Weights of a small mixture-of-experts language model, trained from scratch on English Wikipedia: 8 layers, width 320.
Below are experts of layer 4 (counted from 0) of a mixture-of-experts language model. Rows are named router (the router's row for the expert), down (a neuron's output weights, with its number) and show model dimensions 160-239. Each number is 200 + 20 x the weight over its row's rms, rounded and kept within 0 to 999.
After each expert's rows: a language model's description of what the expert responds to. This comes from a sample of Wikipedia text that the model never trained on.

# expert 9
router,232,209,196,180,201,178,182,208,220,204,163,183,185,211,194,235,199,206,193,240,181,205,224,235,200,215,210,177,209,185,175,206,168,175,190,210,194,219,207,189,185,177,199,195,161,198,207,219,216,223,214,218,179,219,186,193,219,220,141,232,225,197,196,200,177,202,176,176,213,199,213,208,210,197,204,191,196,211,180,222
down0,219,191,186,212,189,202,184,221,164,207,271,195,192,205,162,167,175,236,232,200,172,223,181,261,220,233,213,208,191,194,233,209,180,176,188,201,201,215,200,233,212,194,178,197,184,230,193,183,178,194,215,207,192,160,187,210,186,214,224,209,162,200,171,178,172,209,195,192,197,215,174,192,216,183,207,204,193,213,218,196
down1,189,210,185,199,194,192,169,255,186,212,200,180,216,183,212,191,228,187,186,192,220,188,187,221,191,146,205,177,209,207,220,164,198,227,183,183,207,205,187,188,247,219,204,208,211,175,217,210,209,212,210,256,169,216,190,219,164,230,188,169,174,167,227,212,215,197,178,179,214,234,176,199,180,174,212,223,218,218,206,208
Description: Country, state and city names and their final pieces after in or of, such as New York, Ohio, United States, Manitoba.

# expert 10
router,244,179,175,188,219,179,166,238,212,194,199,173,186,163,185,205,222,214,185,219,176,249,226,189,194,223,200,214,197,183,183,224,170,187,239,227,229,216,222,193,168,186,199,203,174,220,186,209,182,218,252,217,192,218,194,180,200,227,184,211,232,212,187,191,174,208,180,180,226,226,183,199,246,191,256,193,234,211,173,207
down0,170,187,196,226,225,193,182,201,206,179,219,177,225,196,183,225,185,200,177,196,196,205,192,155,190,233,221,176,159,176,172,197,194,173,173,200,202,171,187,177,232,189,197,216,213,218,214,193,173,215,219,175,211,192,196,187,206,226,183,185,188,207,192,213,208,157,193,215,228,184,250,205,204,209,215,134,208,198,190,191
down1,201,260,224,190,181,236,187,212,214,204,194,203,184,243,194,181,229,203,178,205,190,155,194,214,199,201,223,181,203,207,197,182,255,191,203,236,208,211,176,189,176,218,180,203,210,204,183,219,216,207,194,194,164,239,217,221,215,164,212,223,188,218,221,169,219,241,225,177,190,192,238,184,224,220,201,190,215,213,191,204
Description: Modifiers after the or a, including nationality and ordinal adjectives and word endings, e.g. American, National, second, former, Lithuanian.

# expert 1
router,208,190,167,212,234,176,189,215,223,219,172,183,183,188,224,216,218,207,192,225,165,237,223,209,221,196,154,177,169,182,179,223,185,202,206,210,217,215,209,216,169,186,190,218,201,183,202,221,193,222,232,178,190,231,188,188,224,209,189,233,242,250,179,205,195,242,190,178,220,193,174,187,206,179,225,181,207,221,190,216
down0,207,191,175,202,197,225,199,248,176,212,194,169,182,219,200,200,203,194,186,185,170,131,184,202,180,182,188,209,191,224,230,178,214,158,182,202,245,183,213,212,185,200,203,222,208,212,237,223,187,220,213,210,195,181,194,215,196,178,201,142,199,179,208,176,208,186,159,186,182,165,224,192,180,195,201,220,204,211,214,211
down1,217,200,187,215,228,181,220,185,187,237,206,219,209,180,214,232,218,229,201,183,245,193,240,164,213,228,195,175,238,210,214,208,177,197,192,231,167,170,207,174,188,183,210,191,219,174,202,208,231,222,198,207,186,216,203,215,185,209,217,230,204,179,208,227,234,181,212,187,231,187,202,206,206,205,211,166,193,166,218,195
Description: First piece of a word opening a line, heading or infobox field, often a single capital, e.g. Significant, History, Genus, Career.

# expert 13
router,228,200,189,197,222,182,174,211,222,207,203,191,183,184,150,218,210,202,180,227,186,217,215,183,237,216,164,188,164,203,188,206,161,199,202,222,221,201,193,201,173,176,201,214,197,200,196,240,196,209,221,188,198,240,189,219,222,222,184,209,192,222,184,195,180,237,193,180,196,182,190,221,230,177,201,197,204,212,167,195
down0,186,169,246,189,194,187,198,169,178,206,188,210,191,199,182,168,198,227,232,197,142,225,221,200,197,157,219,190,197,211,185,202,191,180,177,207,182,178,248,183,162,217,163,203,168,202,200,219,170,198,205,190,188,222,183,217,206,215,187,187,188,221,187,204,232,214,203,185,162,219,174,177,208,192,202,232,232,226,210,195
down1,182,162,248,191,213,194,200,212,225,244,187,168,211,190,231,195,161,234,194,191,218,199,181,215,199,229,221,228,182,144,190,190,197,211,194,239,199,207,187,232,202,202,196,179,172,195,206,196,162,202,213,232,188,195,192,186,189,185,217,189,202,224,198,205,210,169,192,192,170,168,214,200,246,200,212,170,216,231,195,205
Description: Kinship, birth and occupation words in biographies and name lists, e.g. born in parentheses, son, father, footballer, politician.

# expert 6
router,214,206,194,202,200,185,197,218,239,200,170,180,185,216,188,210,223,210,186,214,182,207,207,199,238,212,184,193,168,183,197,231,181,178,211,221,217,179,230,179,181,165,232,190,165,171,171,216,217,219,203,155,196,230,194,186,207,214,201,238,209,216,152,210,148,190,189,159,225,195,214,195,217,198,197,175,200,215,167,215
down0,210,217,163,229,209,177,197,234,171,192,181,203,183,174,235,210,214,177,198,189,209,180,199,230,204,179,227,166,209,208,182,218,188,206,159,233,188,208,177,214,202,222,192,206,192,180,202,217,192,225,204,187,210,167,194,217,207,219,187,186,227,165,222,200,200,204,180,210,192,200,178,180,197,185,197,185,206,186,204,193
down1,189,215,203,204,224,200,201,187,209,193,239,221,198,220,185,187,224,242,240,194,196,159,179,168,219,208,222,222,195,225,197,169,194,211,173,240,206,232,189,174,193,197,208,188,210,216,192,186,190,196,207,157,229,199,173,225,202,219,186,207,170,172,204,221,205,193,231,174,217,188,180,189,196,225,203,193,218,201,211,242
Description: The words and, or, but, and articles a or an, usually after a comma ending list items, as in Serbia, and Slovakia.

# expert 11
router,207,238,187,199,197,184,165,231,196,222,210,204,201,182,198,229,196,204,168,240,195,200,203,219,218,200,193,175,204,173,167,207,186,205,218,204,191,230,222,194,178,207,217,194,201,191,185,244,197,245,214,183,190,195,171,182,202,213,170,219,183,188,171,205,181,226,162,188,214,208,195,214,217,225,205,201,215,212,178,209
down0,164,209,206,186,186,183,208,228,201,175,205,199,197,173,191,235,192,234,168,219,183,196,238,188,215,171,206,206,194,199,209,176,160,206,211,215,194,210,200,210,162,226,198,202,179,198,221,190,199,202,195,175,188,233,202,206,229,203,171,215,236,167,226,183,214,208,232,195,158,226,197,211,197,199,164,204,221,210,189,179
down1,227,212,242,174,183,222,189,195,178,234,191,205,199,206,193,169,213,181,218,181,191,196,208,202,195,192,233,193,192,217,212,193,231,176,231,175,184,218,220,183,187,143,223,201,182,200,230,218,159,204,179,221,213,206,191,186,199,172,193,209,191,190,210,192,187,194,231,206,204,248,197,211,206,181,199,157,211,170,195,216
Description: Mid-word syllables of non-English personal and place names, such as ko, ka, ji, ić, -ha in Muvattupuzha, Ibaka.

# expert 25
router,228,174,195,197,233,188,187,231,201,216,179,183,197,206,178,210,228,213,158,224,171,239,230,236,227,211,206,188,172,206,174,220,171,169,216,218,207,201,230,187,169,169,200,206,167,196,182,223,209,211,223,202,163,198,226,186,202,208,178,213,212,204,199,215,176,235,174,204,209,181,178,211,222,189,203,174,193,210,153,212
down0,223,171,191,215,199,160,206,216,192,201,175,204,173,193,188,204,191,234,180,172,184,196,214,242,227,175,169,217,202,208,199,240,220,230,246,173,205,217,201,173,199,195,192,183,186,194,164,208,201,180,186,226,194,198,230,200,220,205,162,182,196,179,193,220,222,228,211,210,205,226,225,193,187,176,189,227,207,182,166,222
down1,173,205,195,227,223,195,230,213,177,228,219,203,203,217,205,199,203,216,197,194,190,226,182,184,224,164,186,205,186,170,209,201,185,197,184,219,187,195,191,207,180,201,201,226,204,170,203,237,179,215,158,171,221,178,217,199,176,217,233,177,221,200,179,233,236,176,235,224,241,185,180,206,179,196,216,222,177,214,186,215
Description: Equals signs closing section headings like ==See also==, and pipes in table rows and separator lines, especially election tables.

# expert 4
router,226,190,186,208,212,161,171,195,206,193,204,178,182,201,193,211,196,240,206,213,180,215,206,196,205,199,198,163,165,201,190,186,195,206,196,184,196,229,200,225,176,198,213,200,183,195,235,228,217,201,215,157,182,218,170,192,204,209,189,231,196,234,159,198,171,229,190,182,229,174,167,202,200,175,226,170,205,221,189,245
down0,166,224,201,237,180,223,174,169,199,195,187,182,200,194,215,199,200,194,211,227,194,187,185,203,225,183,164,213,228,174,195,177,200,219,216,226,204,204,203,214,182,189,216,201,228,208,204,192,188,258,182,144,188,187,160,223,206,235,188,202,187,173,222,248,221,162,195,182,228,148,177,202,156,194,215,206,209,201,186,168
down1,153,187,213,203,196,207,239,204,178,186,223,213,213,201,195,204,239,206,170,204,196,225,200,181,202,183,187,214,182,212,179,169,198,196,203,174,202,191,205,177,267,209,199,222,215,196,190,219,228,191,229,236,185,214,168,179,206,179,186,171,243,182,186,222,195,171,204,194,178,182,227,185,196,172,189,182,215,221,219,211
Description: Prepositions following a verb or noun and starting a phrase, usually before the or a, such as by, at, from, into, during.

# expert 26
router,185,178,198,199,208,171,178,203,205,231,206,199,172,195,198,216,208,195,177,237,154,204,207,215,208,228,200,160,194,169,206,248,197,191,214,180,240,207,219,177,217,168,238,198,189,184,216,216,219,219,201,175,181,227,195,211,224,204,198,236,223,209,198,199,178,215,202,213,208,184,172,169,225,201,251,200,207,204,175,223
down0,167,194,199,198,219,200,214,211,220,172,179,225,162,169,196,193,223,194,179,200,201,207,184,184,201,238,158,206,209,200,173,206,205,151,194,225,247,221,196,225,208,197,224,177,174,184,183,205,226,218,191,198,208,224,194,155,207,216,215,189,206,210,190,191,182,201,191,191,194,228,187,196,199,184,224,139,209,194,239,188
down1,171,189,181,219,225,188,214,214,207,198,199,203,201,220,226,188,182,172,223,183,201,208,218,191,251,164,187,192,214,197,186,178,189,216,209,221,213,180,183,179,187,166,220,197,195,234,207,164,183,210,207,182,189,205,190,189,174,205,201,179,205,203,209,209,172,175,192,160,184,198,211,198,198,209,244,198,197,216,173,222
Description: Forms of be and have, plus adverbs and subject pronouns, following subjects in prose: it is, size was, has participated.

# expert 0
router,225,191,195,201,195,180,189,226,194,193,205,159,206,171,171,221,202,236,173,224,183,217,219,210,226,212,213,156,194,186,195,188,187,190,196,196,220,226,211,212,182,193,209,190,191,216,187,210,168,200,200,200,182,218,176,196,225,216,181,221,202,192,167,222,200,199,180,176,218,195,190,217,216,208,236,203,213,226,191,200
down0,245,197,171,196,213,195,196,211,209,185,193,190,233,195,223,174,198,183,225,212,168,179,224,221,180,205,204,197,166,197,184,182,154,204,223,193,219,208,172,243,231,201,216,202,181,202,196,184,200,206,181,201,197,198,181,219,199,212,232,238,196,209,174,186,153,222,214,192,212,225,176,168,208,213,232,203,176,194,205,213
down1,187,187,200,158,180,190,183,200,158,238,186,211,155,208,206,210,178,169,238,252,201,201,206,185,202,171,215,219,215,226,166,170,207,234,177,184,153,211,200,209,206,195,211,166,194,199,220,188,192,197,190,189,166,226,211,194,186,200,201,209,192,237,188,162,224,243,214,208,153,208,215,218,206,202,190,210,185,237,232,210
Description: The word the, plus that, which, his, its, their, after prepositions in running prose, as in the film, after which, drawn that.

# expert 15
router,227,239,224,214,207,194,171,211,176,206,193,169,200,194,194,239,231,208,184,192,191,242,192,191,227,222,176,190,167,186,183,210,166,164,239,181,198,206,219,193,212,194,220,191,202,181,203,204,194,212,204,185,172,185,195,193,196,248,166,227,208,202,211,204,178,232,192,186,212,205,208,221,241,173,208,190,232,227,187,225
down0,187,184,217,199,177,193,220,206,169,200,205,231,193,189,191,196,179,235,177,171,169,214,214,191,199,190,235,236,176,214,234,189,234,201,178,185,162,212,203,187,197,208,182,221,210,171,229,198,218,198,204,236,192,223,205,222,186,192,200,198,200,203,198,166,185,215,191,216,208,240,214,153,187,204,244,198,206,188,176,189
down1,203,183,208,217,199,194,217,184,203,195,211,196,181,196,204,216,163,161,231,173,240,218,199,186,198,223,217,198,209,204,179,203,215,200,221,193,174,192,212,220,221,210,209,201,234,219,199,172,188,228,194,200,225,213,199,211,236,210,203,208,214,219,197,170,206,181,165,251,222,217,185,180,201,185,184,224,200,190,183,190
Description: Last pieces of names and nouns, mostly plural s and endings like -er, -le, -ity, as in rebounds, Flames, Newcastle.

# expert 18
router,216,179,208,194,189,175,179,194,201,199,191,177,193,193,215,226,186,197,200,227,185,204,222,187,245,206,186,195,157,175,185,200,189,176,190,213,199,205,214,194,168,184,222,175,212,189,210,239,174,255,205,204,178,213,202,195,229,224,184,212,224,210,202,202,182,241,174,175,226,185,176,211,212,210,209,183,222,219,179,233
down0,205,195,189,268,224,186,194,191,210,205,228,190,202,232,198,218,189,235,173,205,188,187,211,214,192,202,192,232,218,189,210,188,166,196,204,188,200,211,196,185,175,238,200,227,156,193,255,202,216,207,205,234,224,197,191,200,191,190,200,249,166,217,228,226,226,232,194,213,184,191,248,176,181,178,205,224,186,175,198,182
down1,181,196,197,201,209,212,214,235,204,222,201,165,183,228,204,208,217,233,257,233,203,174,201,220,173,176,178,169,211,193,231,204,216,186,213,200,212,182,207,163,214,185,218,197,220,231,192,204,205,195,184,206,185,195,213,193,188,248,183,190,208,190,207,223,181,175,209,195,208,202,220,126,213,199,202,197,198,200,204,189
Description: Pipe cells in sports and results tables, plus colons in infobox fields like Born, Died, Location, Phylum.

# expert 21
router,208,199,190,198,231,185,176,254,169,232,196,169,212,187,210,199,211,215,198,199,165,249,225,181,204,201,184,187,198,182,185,216,162,170,214,201,193,213,211,199,179,192,195,213,195,216,214,215,214,222,197,176,220,222,175,202,205,225,200,221,206,214,170,201,189,216,178,175,188,191,193,225,218,175,234,171,188,202,187,194
down0,184,209,204,173,209,201,190,225,202,218,200,235,200,192,201,204,224,214,169,197,211,186,218,200,195,171,189,201,233,213,218,219,212,180,218,221,185,183,197,177,194,181,191,201,181,210,235,199,198,178,201,245,205,226,195,195,211,215,181,178,207,236,187,231,224,178,188,193,210,202,202,216,202,218,196,213,200,173,185,204
down1,198,208,206,183,182,202,220,200,238,191,200,228,199,192,213,208,220,187,205,169,202,151,217,209,215,215,164,182,216,201,211,194,193,161,225,179,194,220,212,205,187,203,229,202,213,195,175,218,191,232,230,220,212,202,190,159,229,184,176,197,201,234,181,199,206,172,201,181,152,242,170,213,210,183,238,174,173,184,184,201
Description: Inner pieces of verbs and evaluative adjectives in prose, such as rel-eg-ation, dist-ingu-ished, strong, adopted, possible, based.